Experts of a small language model.
Size: 13 layers, vocabulary 8192, 32.8M parameters.
Experts: 128 experts in each of 6 layers, 96 SwiGLU neurons an expert, 2 picks a token, a softmax router.
Training: a variant of Adam for the experts, 385M tokens, 3033 steps.
Below are experts of layer 9 (counted from 0) of a mixture-of-experts language model. Rows are named gate (a neuron's input weights, with its number), up (a neuron's input weights, with its number), down (a neuron's output weights, with its number) and show model dimensions 0-63. Each number is 50 + 15 x the weight over its row's rms, rounded and kept within 0 to 99.
Before each expert's rows: "gets" lists some tokens that make up at least twice as much of what it gets as of all text. This comes from a sample of Wikipedia text that the model never trained on. Tokens count by the router's weight.

# expert 85
gets: "\n", "==", " ==", "===", " ===", " Notes"
gate2:72 41 60 52 39 31 76 78 33 61 55 59 40 44 61 33 47 45 57 37 66 53 62 31 63 47 42 38 47 48 35 54 36 34 24 38 77 61 51 65 27 47 40 96 40 42 54 38 71 55 45 36 54 99 73 80 49 39 46 57 42 61 49 76
up2:36 81 65 54 70 53 16 50 57 50 45 56 39 66 46 62 68 71 41 43 26 57 72 64 47 41 45 44 28 62 68 40 21 62 50 40 62 42 39 37 45 70 57 53 39 73 46 47 50 85 54 32 66 23 59 43 67 64 45 41 24 68 50 29
down2:49 54 25 59 62 60 75 51 83 10 38 40 53 62 75 45 42 75 54 54 31 59 68 79 46 38 46 55 39 52 54 47 49 43 57 25 46 65 47 63 48 40 39 56 38 56 53 52 70 43 61 43 57 60 60 43 50 75 58 58 34 45 51 51
gate3:50 56 40 81 43 64 41 43 75 32 39 57 49 57 41 61 74 36 58 78 53 53 56 48 47 70 50 55 52 57 48 24 30 35 42 25 52 27 33 53 42 47 37 15 54 43 46 30 49 45 45 37 79 58 72 76 48 33 37 36 17 53 49 60
up3:46 33 43 41 49 66 57 58 07 59 54 37 79 48 54 36 43 77 50 37 30 46 41 40 46 33 37 50 50 61 52 56 55 62 67 51 30 48 77 39 46 53 73 57 43 83 65 64 41 52 51 54 34 43 05 55 62 64 64 43 81 42 36 50
down3:26 39 65 70 46 21 46 24 63 35 53 44 87 47 52 61 69 46 39 57 32 45 55 52 49 58 58 44 57 81 54 55 62 66 63 68 27 32 69 57 47 54 64 49 35 50 46 13 67 59 60 39 41 71 55 38 31 62 23 79 76 61 63 43
gate4:45 45 32 30 46 64 30 54 58 40 73 59 10 48 48 60 47 66 48 61 86 53 40 62 26 45 46 37 62 40 40 82 81 66 75 77 52 49 24 23 33 43 54 42 69 46 42 64 49 74 37 55 45 50 46 51 42 42 73 56 17 54 49 50
up4:43 55 54 38 41 51 14 71 58 79 17 33 61 43 68 47 62 40 51 64 19 66 62 50 50 38 63 39 58 95 74 39 40 46 47 46 67 48 61 75 78 46 49 68 60 55 69 74 29 44 54 56 56 46 34 41 69 54 59 47 41 54 28 43
down4:14 42 70 67 34 60 36 54 62 33 32 40 75 40 42 41 30 54 32 67 64 69 62 34 45 46 62 56 48 30 34 65 55 42 53 94 40 72 40 45 39 31 58 30 43 43 58 60 71 35 57 25 71 42 71 48 64 54 60 51 83 38 57 36
gate5:59 49 38 25 56 34 36 43 53 01 58 52 43 57 49 44 35 45 54 65 42 41 58 09 67 61 68 45 31 48 46 66 63 66 49 72 70 61 27 62 72 38 67 41 49 58 69 49 46 31 42 19 63 27 48 57 44 47 58 37 70 42 38 56
up5:55 41 72 47 35 62 35 32 48 80 36 60 60 52 48 48 54 55 22 27 67 69 38 67 47 16 27 64 57 58 42 41 50 51 84 53 45 55 51 54 61 79 52 44 39 50 16 39 74 47 66 54 62 39 38 50 55 53 57 48 36 74 59 47
down5:42 85 55 45 28 67 61 47 41 42 56 86 52 55 47 36 47 68 44 69 28 53 38 29 74 69 52 33 60 44 21 40 50 65 48 60 41 46 50 43 53 54 71 47 62 71 44 49 36 36 39 47 66 39 69 53 35 25 51 65 49 78 60 69
gate6:58 37 58 60 58 58 40 38 52 53 41 15 39 52 55 67 50 40 69 55 45 55 58 70 73 56 51 44 37 39 48 35 51 63 92 55 57 18 42 31 68 14 35 48 67 52 70 77 42 75 49 26 56 36 62 54 45 51 57 42 88 50 54 34
up6:71 42 53 59 42 69 56 56 38 69 35 57 47 54 59 54 50 46 30 53 59 64 46 30 48 50 60 54 25 64 45 67 30 68 53 26 63 19 43 78 67 56 39 75 55 61 73 77 44 63 54 39 60 61 44 50 58 45 28 41 63 39 56 52
down6:76 57 46 55 28 24 49 64 49 44 65 45 64 53 41 24 32 51 50 26 35 40 58 68 76 49 65 44 78 53 51 32 32 30 49 15 33 61 41 44 46 24 53 48 56 45 44 69 51 45 48 55 22 47 70 51 33 59 80 66 53 80 48 26
gate7:45 28 52 60 70 55 42 82 49 55 57 44 53 35 64 62 14 45 54 47 51 69 56 52 55 38 41 42 32 46 77 69 66 31 40 60 34 68 44 59 67 56 42 18 76 46 78 38 52 48 34 72 53 63 67 50 29 51 52 39 43 55 37 55
up7:64 46 62 36 76 61 52 14 60 54 35 65 36 64 61 39 25 25 44 35 67 39 28 75 29 52 56 40 54 38 61 39 63 60 68 42 40 43 01 43 62 34 63 43 40 66 42 53 43 54 63 16 42 35 45 67 64 30 39 48 42 46 64 35
down7:58 62 46 64 57 44 67 52 28 86 85 49 46 55 43 31 35 89 64 50 49 58 51 46 58 30 33 68 77 60 06 58 38 66 76 63 68 45 57 29 33 32 29 69 45 43 49 56 55 68 65 40 40 63 67 50 54 59 48 75 52 46 29 42
gate8:37 50 48 60 47 77 61 62 53 82 57 24 23 35 55 60 38 55 28 59 75 51 72 65 56 37 49 61 32 76 70 61 36 23 54 92 33 67 76 64 52 56 54 49 31 25 50 62 62 31 44 90 50 55 33 37 35 69 52 23 59 50 34 57
up8:45 48 54 43 48 23 46 65 46 40 43 62 64 79 36 51 42 58 73 49 11 51 29 49 46 52 43 37 63 21 40 47 74 73 37 42 39 33 49 38 34 42 57 53 41 65 31 30 22 67 57 30 65 49 53 61 65 29 63 94 26 33 59 67
down8:42 42 05 57 70 26 58 28 45 70 66 75 31 22 52 25 38 58 47 46 38 53 54 34 58 42 51 64 73 41 12 43 29 32 60 71 54 45 54 39 52 38 48 45 57 40 45 71 47 72 47 39 45 54 52 73 83 53 57 66 64 47 34 47
gate9:31 52 09 57 60 67 69 30 47 32 39 18 55 54 54 54 60 58 45 57 69 41 51 33 24 65 20 72 53 45 25 36 66 42 13 55 34 65 51 57 69 46 49 57 41 52 21 42 18 71 50 43 42 38 16 52 58 65 61 45 26 50 46 61
up9:54 64 77 56 48 42 56 81 35 55 36 61 47 38 46 45 67 41 56 48 45 62 65 46 64 59 54 46 50 53 75 64 26 41 70 27 42 13 67 47 47 59 37 48 49 69 74 57 41 39 53 14 39 22 37 63 50 44 43 71 35 42 36 42
down9:44 65 38 64 31 43 59 63 65 82 40 35 49 56 58 23 45 41 50 61 53 63 51 31 26 46 31 48 62 45 31 62 49 38 47 34 45 66 48 65 48 57 72 47 56 29 64 26 32 52 57 48 34 40 36 35 48 37 25 69 47 56 48 70
gate10:77 21 56 73 67 50 33 19 42 59 41 72 61 65 41 51 49 50 59 63 59 56 49 70 51 64 73 46 38 64 45 39 41 50 30 50 39 63 48 50 67 28 54 61 34 53 49 83 50 89 57 54 57 35 30 54 77 51 49 13 28 58 51 55
up10:65 36 47 94 50 38 34 56 50 30 41 53 41 38 63 38 81 41 45 48 48 66 33 45 58 57 49 59 24 81 51 64 28 51 48 67 62 77 41 52 50 66 62 40 57 12 46 61 63 73 40 40 55 70 62 38 49 49 49 44 44 53 48 45
down10:49 56 04 41 44 46 56 64 44 48 55 42 36 59 34 37 32 56 60 59 15 27 65 44 40 59 45 47 73 45 54 32 42 54 46 52 40 59 42 25 79 64 44 54 51 39 46 74 28 60 63 32 44 48 61 43 47 36 61 69 51 19 30 52
gate11:41 42 38 35 67 53 34 52 61 35 35 49 70 53 59 43 48 33 40 27 34 65 61 45 66 58 36 37 29 68 27 64 34 36 56 55 46 55 65 50 30 43 63 72 45 34 41 25 60 48 62 26 62 49 88 59 62 45 61 24 15 45 29 49
up11:58 42 45 47 25 48 41 41 35 48 60 40 47 34 51 54 28 69 60 65 57 39 68 71 36 35 48 46 64 13 69 34 72 68 40 52 77 77 34 49 53 43 26 37 44 69 45 56 39 55 49 89 61 59 50 54 74 46 46 56 58 62 76 63
down11:44 27 35 54 36 49 46 92 60 45 59 27 39 55 27 53 26 52 32 54 25 26 60 58 43 40 46 29 47 50 66 76 30 31 55 60 60 36 30 26 52 45 68 29 36 20 47 62 66 54 30 36 31 47 55 49 89 36 31 45 39 46 57 48
gate12:38 42 32 29 48 47 44 93 51 66 36 61 74 67 56 31 74 40 27 56 48 48 46 28 54 65 35 64 40 60 52 48 52 59 65 49 69 17 36 55 65 78 50 27 58 35 32 51 52 57 32 53 66 07 49 50 47 43 72 58 27 37 39 40
up12:57 51 40 75 39 51 50 72 59 27 43 23 61 54 67 39 65 43 42 48 33 63 57 45 71 52 52 40 38 63 65 42 28 77 33 39 40 19 51 61 75 51 42 50 53 40 60 52 72 35 40 34 41 44 58 42 55 61 67 60 32 34 21 14
down12:98 31 33 37 44 06 21 57 56 53 42 45 59 36 52 44 50 51 47 50 48 59 59 35 59 31 78 57 56 51 35 39 30 42 63 25 39 47 52 42 44 49 79 72 75 67 42 56 56 40 52 73 55 55 50 68 18 38 53 41 71 46 54 58
gate13:49 08 38 47 60 55 49 40 70 35 60 63 41 42 56 63 54 51 44 64 54 75 30 65 57 61 59 60 48 46 42 15 83 37 58 75 39 58 36 46 49 28 45 59 40 42 63 25 56 33 35 83 44 75 55 51 39 57 63 39 91 57 64 65
up13:36 46 39 65 56 52 20 23 74 33 46 67 42 12 37 78 38 61 45 34 61 56 45 41 50 51 52 76 46 41 59 39 74 32 40 46 55 30 43 62 36 36 33 38 37 41 70 47 62 38 24 64 34 45 30 49 29 50 47 72 62 49 39 42
down13:48 39 50 39 61 63 23 43 55 23 49 41 67 34 60 58 43 27 52 65 72 43 53 67 57 35 83 59 41 42 41 65 45 41 38 23 39 52 15 57 55 48 65 68 59 58 44 22 42 37 54 39 64 49 62 64 25 25 54 53 64 36 42 73
gate14:83 79 63 58 47 52 49 42 35 62 43 26 65 49 57 16 68 40 34 29 27 56 53 43 53 69 48 70 30 29 50 38 25 35 51 32 46 67 24 40 61 41 46 46 64 49 58 42 80 68 35 70 44 36 73 55 56 56 61 69 52 62 38 27
up14:42 45 21 72 47 38 50 65 24 40 53 67 64 70 48 21 74 60 06 34 40 76 60 70 22 50 51 54 62 61 60 77 69 76 56 34 66 40 79 62 23 70 44 50 57 68 46 37 53 63 46 15 62 77 64 53 58 48 39 64 48 48 54 39
down14:53 47 96 45 17 35 56 63 55 86 52 56 27 57 79 51 38 29 44 29 27 55 39 49 76 41 69 41 37 39 55 50 37 39 54 28 69 55 76 30 34 61 43 72 57 52 51 56 50 45 54 55 25 45 71 49 51 37 66 38 66 75 57 16
gate15:43 39 42 39 65 42 65 29 42 30 43 77 62 16 58 43 37 44 56 66 36 23 49 43 53 53 60 36 58 36 66 33 44 49 55 63 37 68 35 51 40 39 54 30 48 38 47 85 55 91 38 52 49 89 76 42 68 26 39 66 41 65 63 54
up15:64 63 57 83 37 52 59 44 35 55 40 36 42 48 49 37 56 50 58 44 56 29 60 73 49 45 23 65 71 68 72 48 46 44 20 43 78 32 68 51 54 51 65 49 19 50 65 63 46 52 60 64 58 43 31 72 58 65 55 46 39 39 48 57
down15:38 64 83 57 39 48 47 56 37 35 61 36 44 74 78 50 73 66 58 57 47 42 40 42 51 27 45 53 59 57 54 67 65 49 27 56 60 53 56 25 22 48 28 57 51 48 67 55 40 41 32 79 70 34 58 23 58 42 34 83 75 68 69 54
gate16:65 39 54 42 49 59 62 50 70 57 23 58 37 67 46 34 53 53 29 45 42 30 36 34 52 27 64 67 44 58 23 42 67 70 41 50 35 58 68 67 71 58 61 56 28 66 45 45 57 59 47 19 47 42 78 56 67 70 37 46 59 39 69 74
up16:45 33 51 69 51 38 59 53 25 51 58 54 74 55 53 49 41 44 55 58 62 50 56 30 40 51 66 39 62 55 80 77 29 75 61 64 68 34 35 53 59 41 36 32 58 39 35 68 22 49 34 66 35 55 45 46 46 42 39 75 30 47 59 40
down16:51 66 62 30 46 60 50 80 58 49 59 41 63 81 51 24 57 61 38 56 33 38 76 41 39 38 31 26 47 69 45 38 11 67 78 84 70 64 46 15 38 44 41 49 76 60 51 56 39 58 50 36 26 52 33 67 78 69 54 31 54 30 65 51
gate17:59 72 54 76 34 64 35 15 45 68 54 65 21 69 52 63 72 38 19 44 33 22 81 38 40 49 74 41 42 47 39 53 39 53 42 26 71 51 67 67 65 42 37 59 55 64 78 51 44 54 44 48 39 56 63 51 54 55 39 22 62 42 57 44
up17:53 37 55 31 55 49 84 98 67 43 38 53 51 41 36 50 38 67 41 68 65 57 41 45 61 33 49 49 49 65 49 64 74 49 62 54 34 44 35 30 20 74 60 51 59 39 26 24 47 40 67 63 70 39 02 46 42 63 64 58 33 57 43 66
down17:44 59 14 50 30 55 54 47 51 59 42 56 47 49 00 68 56 48 30 64 39 30 52 33 24 47 45 43 32 74 32 59 67 62 49 79 31 49 49 42 09 53 49 51 27 54 64 51 55 46 68 32 57 41 67 47 47 50 48 38 67 52 53 78
gate18:47 52 52 70 26 53 57 63 50 49 45 33 53 51 37 43 24 49 43 38 42 50 53 22 53 54 54 44 63 42 51 64 62 62 22 39 65 48 66 48 36 74 56 68 77 83 69 32 34 32 41 38 54 56 33 70 60 64 45 47 66 33 69 55
up18:43 62 52 61 31 45 54 52 56 31 52 27 41 12 41 44 46 31 66 51 54 44 38 76 41 53 38 58 64 39 41 32 59 49 44 78 35 42 50 25 50 64 63 48 28 65 46 37 59 43 47 25 75 59 74 58 51 48 39 37 60 53 21 47
down18:55 21 53 52 19 39 29 31 58 84 67 39 34 38 34 47 40 34 29 52 64 48 53 70 48 40 44 83 27 30 41 37 42 31 35 39 43 65 51 54 26 56 26 73 38 39 69 49 64 43 65 49 55 51 31 48 69 75 67 49 37 37 32 42
gate19:39 20 44 41 52 37 60 24 42 34 42 63 69 47 57 45 66 57 33 47 36 40 38 22 58 46 49 50 35 42 28 38 44 62 85 40 55 46 33 72 66 56 63 60 37 49 47 54 63 43 49 19 66 50 65 62 77 49 65 41 43 51 49 62
up19:42 42 64 37 50 48 30 70 72 57 57 27 50 54 32 59 54 44 29 63 50 48 86 44 35 31 49 13 46 58 54 82 25 64 61 55 69 47 40 51 30 20 53 56 70 38 66 48 36 60 54 57 34 43 33 57 50 45 42 45 46 54 57 29
down19:43 53 56 70 22 51 42 43 39 49 51 36 77 31 68 35 37 53 70 46 39 26 56 74 53 58 43 47 42 57 37 71 22 44 28 19 48 52 69 49 21 24 72 38 53 34 50 56 46 71 56 40 45 53 16 59 68 52 56 48 60 41 78 44
gate20:52 71 57 46 54 34 46 22 54 19 35 21 44 27 49 51 41 58 39 45 46 35 48 33 37 62 55 41 51 80 56 80 47 56 31 15 42 53 59 42 52 60 40 56 70 32 75 40 37 47 46 80 56 58 12 47 66 73 57 49 92 41 37 41
up20:58 60 53 53 42 49 33 70 10 55 66 38 47 60 47 59 42 58 31 48 32 57 50 48 71 66 58 63 61 58 51 78 55 65 40 14 35 77 66 73 71 53 45 63 72 53 75 65 44 62 44 64 46 55 18 56 52 65 57 52 43 47 14 56
down20:46 41 49 56 75 74 34 49 58 33 28 39 56 54 53 48 46 30 65 57 52 65 44 57 53 36 72 43 48 43 44 28 46 46 43 29 58 50 35 48 63 69 83 54 67 47 24 50 39 59 53 58 56 51 26 81 38 53 36 30 64 49 52 33
gate21:71 29 45 68 46 61 79 45 59 48 47 43 40 29 55 38 53 50 18 41 35 55 59 85 84 39 78 66 40 46 58 57 29 42 31 54 04 72 58 47 59 67 62 54 67 42 48 19 58 51 51 50 65 56 53 47 54 45 59 36 50 47 49 48
up21:50 46 46 45 54 41 25 41 66 85 43 36 35 42 45 62 55 55 40 54 42 42 68 24 55 38 67 72 49 64 44 38 31 44 31 61 22 45 57 89 70 66 52 62 17 37 52 55 55 39 44 62 38 52 54 46 64 67 49 35 31 57 41 51
down21:42 56 49 36 63 66 38 45 73 10 30 51 53 40 59 65 42 50 30 60 55 60 58 34 39 45 31 39 43 69 54 65 38 48 29 50 22 64 49 87 14 59 77 29 47 65 21 50 54 52 43 42 85 30 26 57 35 53 49 40 55 50 52 44
gate22:67 54 59 46 39 84 66 28 68 73 36 32 60 46 56 32 52 39 22 61 53 33 63 68 56 44 55 44 32 45 49 50 08 39 61 39 43 52 37 51 53 33 41 55 43 41 58 49 71 42 59 75 51 42 56 41 51 49 51 16 72 36 31 38
up22:40 00 58 56 39 74 50 58 52 76 54 44 67 60 54 34 28 39 40 53 56 56 65 66 44 46 66 49 30 49 53 54 35 60 48 28 39 45 68 77 26 38 54 39 37 45 39 57 62 44 23 61 37 62 43 41 48 42 35 39 43 41 46 36
down22:56 37 54 59 68 68 51 78 50 50 52 33 59 59 55 14 47 63 30 30 52 67 49 56 45 46 49 50 46 68 51 46 88 53 46 19 66 65 48 70 53 39 65 37 31 43 42 41 36 34 15 65 58 50 31 31 58 64 56 46 34 70 47 72
gate23:23 32 46 73 63 53 55 38 53 69 55 39 26 47 61 61 34 60 70 59 42 56 51 09 39 43 45 44 33 45 29 62 58 46 26 32 54 30 52 60 43 47 50 13 41 52 45 62 62 27 39 60 46 22 70 63 43 55 65 67 52 55 27 42
up23:34 23 42 57 56 45 42 55 63 54 63 26 33 65 54 52 39 39 47 48 32 43 59 23 59 39 52 42 35 46 24 53 46 47 34 22 33 21 56 35 51 33 72 15 66 49 53 28 66 40 33 70 33 42 63 49 47 59 71 41 74 63 19 54
down23:26 38 35 56 57 61 63 41 34 35 46 57 46 40 54 45 80 34 25 56 28 49 40 58 66 37 41 55 31 43 33 42 45 43 44 41 56 39 38 57 56 57 54 19 61 04 47 68 32 60 61 40 60 61 51 40 25 79 55 38 28 63 51 36
gate24:57 36 61 63 55 40 55 80 51 42 46 24 95 62 51 40 33 66 40 36 38 43 87 40 63 39 48 58 46 42 42 33 45 42 46 27 60 68 47 41 42 70 47 33 19 32 45 56 68 59 46 36 58 52 49 42 42 41 42 85 51 60 43 47
up24:75 52 60 70 32 47 53 53 37 67 82 22 64 81 67 52 33 50 52 49 22 78 75 50 58 55 65 35 25 31 30 43 11 51 37 33 44 66 64 10 60 66 53 47 57 34 49 35 79 59 46 44 48 52 37 49 52 40 45 59 35 63 41 30
down24:39 54 82 38 76 51 53 30 58 29 35 62 47 50 94 55 58 31 56 60 38 43 56 53 61 70 49 26 40 38 65 55 35 49 46 59 46 58 44 34 73 77 45 51 64 55 45 25 43 36 40 57 64 51 50 40 06 60 51 48 52 88 33 71
gate25:39 61 46 46 51 48 59 68 26 61 64 57 52 46 52 73 10 51 73 45 40 50 48 53 63 61 35 09 32 75 51 42 69 47 15 34 71 58 24 43 47 41 36 44 28 61 54 44 61 56 53 46 36 16 41 33 41 56 58 60 35 53 38 44
up25:61 48 56 45 54 34 52 76 49 59 49 81 69 49 33 41 52 47 66 70 65 48 48 56 41 56 61 52 88 45 53 59 52 60 67 45 44 47 48 74 52 48 49 48 58 46 53 58 39 30 64 63 66 92 63 56 49 39 44 25 75 38 43 77
down25:60 53 27 62 20 47 51 64 59 41 31 38 45 54 00 51 57 88 70 50 71 73 53 37 53 28 38 86 77 64 51 47 37 69 74 61 50 41 72 68 31 49 39 54 33 56 27 60 57 43 46 34 48 51 48 61 75 43 46 60 56 19 45 58
gate26:45 78 48 53 48 54 52 55 56 55 44 53 73 48 60 65 55 35 42 39 40 57 53 47 55 65 44 38 37 64 31 71 58 55 51 60 34 61 61 43 60 52 45 44 77 44 78 44 74 49 66 66 51 49 62 49 38 82 54 26 67 67 14 48
up26:55 64 41 42 46 55 51 47 35 54 62 67 33 48 46 29 39 33 87 42 69 39 13 47 55 67 58 42 72 50 80 27 53 28 29 43 74 35 34 29 40 52 37 15 63 46 65 73 58 81 51 55 47 58 70 38 57 30 38 64 38 64 67 38
down26:38 16 30 44 64 58 42 49 23 44 60 50 59 59 44 72 53 76 42 55 62 65 55 58 39 75 51 54 52 39 48 54 61 48 43 55 55 30 44 65 70 31 90 64 47 41 35 37 43 34 44 45 38 50 39 89 63 78 52 49 26 33 44 30
gate27:59 38 35 55 52 42 44 50 37 81 50 33 80 66 58 46 87 55 31 35 51 50 63 52 52 61 59 42 53 34 51 50 63 57 91 43 30 41 54 46 49 76 57 29 89 45 40 46 66 63 43 63 51 60 46 38 52 46 34 49 30 43 27 51
up27:69 77 49 51 24 68 36 62 59 54 54 86 10 50 36 73 24 50 50 66 64 55 30 57 29 49 32 52 56 69 61 57 69 40 51 58 56 39 60 67 41 30 56 88 19 61 44 57 33 44 57 55 51 45 50 64 52 45 58 41 54 38 84 78
down27:62 47 34 46 57 63 52 36 26 46 54 47 78 49 44 38 54 72 73 87 38 66 51 50 24 68 15 77 83 62 33 64 48 53 47 66 29 45 55 50 56 46 25 27 34 61 44 59 49 50 45 73 65 81 59 54 70 68 65 60 39 37 23 63
gate28:47 67 23 40 71 49 65 48 63 31 57 83 60 36 43 38 48 82 26 20 57 54 45 48 49 36 45 20 48 60 37 29 28 42 35 69 48 44 45 58 25 30 43 80 64 54 75 46 56 53 40 88 64 46 47 84 44 55 47 60 50 30 42 25
up28:42 40 47 59 46 62 40 45 29 54 40 33 53 45 28 49 54 11 38 66 59 45 87 72 30 53 47 54 56 42 65 61 70 45 59 25 26 72 69 30 54 62 63 53 30 51 24 57 64 74 64 47 46 36 39 55 59 37 74 48 70 35 83 63
down28:46 35 66 29 63 61 62 82 42 09 50 36 42 53 73 63 41 65 39 41 45 52 63 50 57 41 54 68 47 34 52 50 50 42 22 47 79 58 44 40 45 46 42 30 64 05 68 70 34 38 58 56 45 38 37 20 25 52 40 20 62 56 73 44
gate29:67 71 44 80 50 80 58 23 43 37 43 73 59 41 66 48 74 63 28 60 71 62 62 47 52 50 45 56 48 38 62 29 44 55 65 56 55 63 53 64 50 50 55 71 42 45 61 38 50 62 35 57 45 72 58 29 58 48 54 15 51 39 48 29
up29:55 36 42 67 50 50 47 12 17 21 54 55 74 43 44 30 61 63 48 45 71 67 47 71 56 56 58 50 65 35 49 46 59 59 49 40 62 57 84 69 64 47 57 58 57 47 76 48 38 50 45 09 59 72 52 51 66 55 53 36 43 62 42 34
down29:55 34 31 64 52 21 38 32 63 68 55 53 43 68 45 67 51 32 51 56 49 39 66 80 80 41 21 28 64 52 46 22 48 43 54 73 44 59 39 43 61 56 47 43 78 52 62 53 40 48 64 55 22 37 56 43 46 49 29 57 20 73 15 38
gate30:68 33 42 47 62 53 29 67 66 60 41 57 62 50 43 42 21 60 56 38 54 62 49 36 35 56 47 28 49 66 70 58 96 52 38 60 71 49 53 66 50 37 48 73 39 52 44 29 38 44 59 62 53 49 53 59 48 65 54 23 48 30 55 86
up30:47 30 68 47 52 32 12 47 75 51 49 32 38 69 51 75 34 59 15 47 52 39 56 55 68 66 56 52 51 63 46 42 45 51 39 64 58 69 28 46 63 28 48 63 53 49 52 51 63 30 37 56 65 31 60 42 40 39 32 55 87 56 55 35
down30:44 54 24 46 40 40 47 92 51 58 70 55 36 47 90 43 54 37 58 55 28 50 44 48 72 43 49 53 53 34 43 42 45 53 54 25 56 52 36 18 33 38 77 53 50 50 35 52 51 46 50 10 36 48 71 51 56 38 82 23 52 80 56 56
gate31:55 20 48 47 69 50 34 24 53 43 69 63 38 35 57 52 58 40 67 80 62 30 63 63 55 57 35 29 42 80 55 44 52 52 44 73 62 22 28 33 72 61 51 49 44 63 74 78 51 60 45 28 47 35 23 40 51 39 62 39 63 58 50 25
up31:29 54 67 32 13 42 56 91 54 63 43 26 62 54 44 70 29 52 65 48 65 77 22 60 45 47 44 33 59 32 34 47 48 50 63 56 30 58 59 34 46 26 48 71 56 42 33 33 43 41 58 72 61 79 40 47 43 54 64 50 31 36 56 66
down31:56 57 46 60 52 54 60 57 70 63 43 62 34 70 10 37 58 71 87 41 44 59 29 47 58 68 50 39 53 54 43 37 41 60 55 51 72 35 69 51 43 31 44 64 47 47 35 73 52 47 32 29 77 37 72 58 83 51 35 61 47 61 50 46
gate32:64 86 71 36 59 56 63 62 64 55 37 62 47 69 60 29 57 39 24 39 41 64 59 43 33 51 69 63 24 79 43 25 50 46 58 56 51 37 53 59 62 25 61 37 60 77 62 23 62 44 43 53 38 37 21 53 59 57 48 49 69 40 52 42
up32:28 35 60 78 55 56 74 57 50 19 37 32 75 29 43 44 58 28 63 59 73 40 38 61 60 48 25 42 58 45 72 55 22 43 47 68 49 55 45 49 49 38 67 42 19 31 41 40 50 27 57 43 53 35 47 69 46 37 46 45 59 56 42 52
down32:51 55 42 56 84 48 67 46 82 64 16 48 43 45 36 31 57 53 51 69 52 59 49 36 67 63 28 54 68 37 45 41 76 76 70 56 45 26 53 69 41 26 56 66 51 74 29 54 32 65 27 43 51 15 71 86 62 54 64 48 68 39 41 62
gate33:44 25 43 48 64 53 37 53 35 43 73 33 71 59 48 53 62 51 69 47 45 54 50 50 47 27 41 64 44 52 68 52 29 34 81 80 64 46 55 39 44 49 69 61 11 66 40 63 48 71 37 43 38 51 60 67 56 47 77 61 29 67 58 38
up33:45 79 65 37 33 54 57 55 56 58 13 75 47 52 25 48 49 60 23 50 68 49 64 57 35 58 25 38 69 71 51 47 43 69 47 37 46 35 61 82 55 53 48 86 66 54 61 30 30 34 82 51 64 51 29 55 45 46 41 31 41 27 61 65
down33:52 62 46 38 65 32 52 71 45 29 39 62 52 49 23 63 70 74 48 73 43 82 56 81 73 43 50 47 44 41 58 48 62 67 51 60 24 47 37 83 55 52 54 55 44 40 53 26 57 41 55 65 68 65 48 72 36 44 99 27 33 57 44 65
gate34:44 52 51 73 61 46 12 65 58 31 41 55 73 37 55 29 29 86 54 55 39 47 41 70 44 50 48 62 61 30 71 54 69 44 40 40 26 45 60 30 47 37 36 54 68 49 58 14 58 50 41 49 79 97 55 49 55 48 57 61 58 39 47 65
up34:36 25 47 27 53 32 03 60 41 66 76 32 43 48 68 75 20 46 64 46 46 71 45 54 50 32 59 38 03 63 47 45 43 55 42 63 38 48 34 32 73 45 17 32 47 51 71 48 52 27 73 71 54 42 42 43 48 55 59 50 30 75 35 47
down34:64 69 39 62 41 46 59 67 49 62 30 56 46 61 39 39 56 51 57 33 46 52 47 48 35 49 60 36 55 44 50 50 32 63 49 47 39 23 61 45 78 23 50 32 49 81 43 41 52 64 34 33 41 46 74 83 60 42 63 61 49 26 53 73
gate35:41 24 34 58 50 45 47 30 39 38 54 32 67 65 58 16 59 53 67 24 61 73 29 51 55 62 65 55 29 34 54 55 27 45 37 43 69 52 49 70 37 64 41 31 41 23 83 66 67 42 19 42 50 63 67 55 53 62 28 43 57 64 50 55
up35:62 77 69 49 39 54 48 72 43 55 67 51 44 69 56 41 39 42 72 42 69 76 19 63 51 47 41 34 81 57 57 25 62 20 50 42 66 39 44 29 38 38 56 39 62 49 52 35 55 72 51 63 66 58 63 58 56 37 61 57 52 37 70 65
down35:76 42 39 81 04 33 45 44 27 56 51 59 46 48 24 49 63 51 59 58 58 67 36 69 62 59 48 44 42 63 29 26 63 54 61 58 36 59 38 58 10 79 57 68 80 49 58 50 51 51 67 22 58 61 62 52 47 55 31 41 66 64 51 39
gate36:60 41 37 37 60 52 59 62 52 65 46 42 43 42 47 60 79 50 48 63 77 52 40 26 60 69 28 58 42 41 30 72 44 55 70 57 67 00 47 47 58 67 46 45 51 49 46 53 28 49 39 35 57 24 45 69 87 45 59 30 58 52 65 67
up36:25 41 76 69 51 53 83 78 60 16 94 48 26 60 46 32 67 28 36 39 59 62 36 45 41 63 22 57 47 75 55 55 58 41 35 51 67 35 22 73 35 67 59 28 52 48 50 37 67 54 53 45 48 22 49 62 55 63 64 28 40 42 47 47
down36:62 82 46 29 46 41 47 44 30 49 31 75 37 36 68 59 58 57 55 40 72 58 54 18 77 61 32 53 58 41 57 54 62 64 61 44 44 38 65 32 56 61 60 64 55 87 48 39 54 42 34 70 63 36 50 79 51 64 63 50 72 62 68 50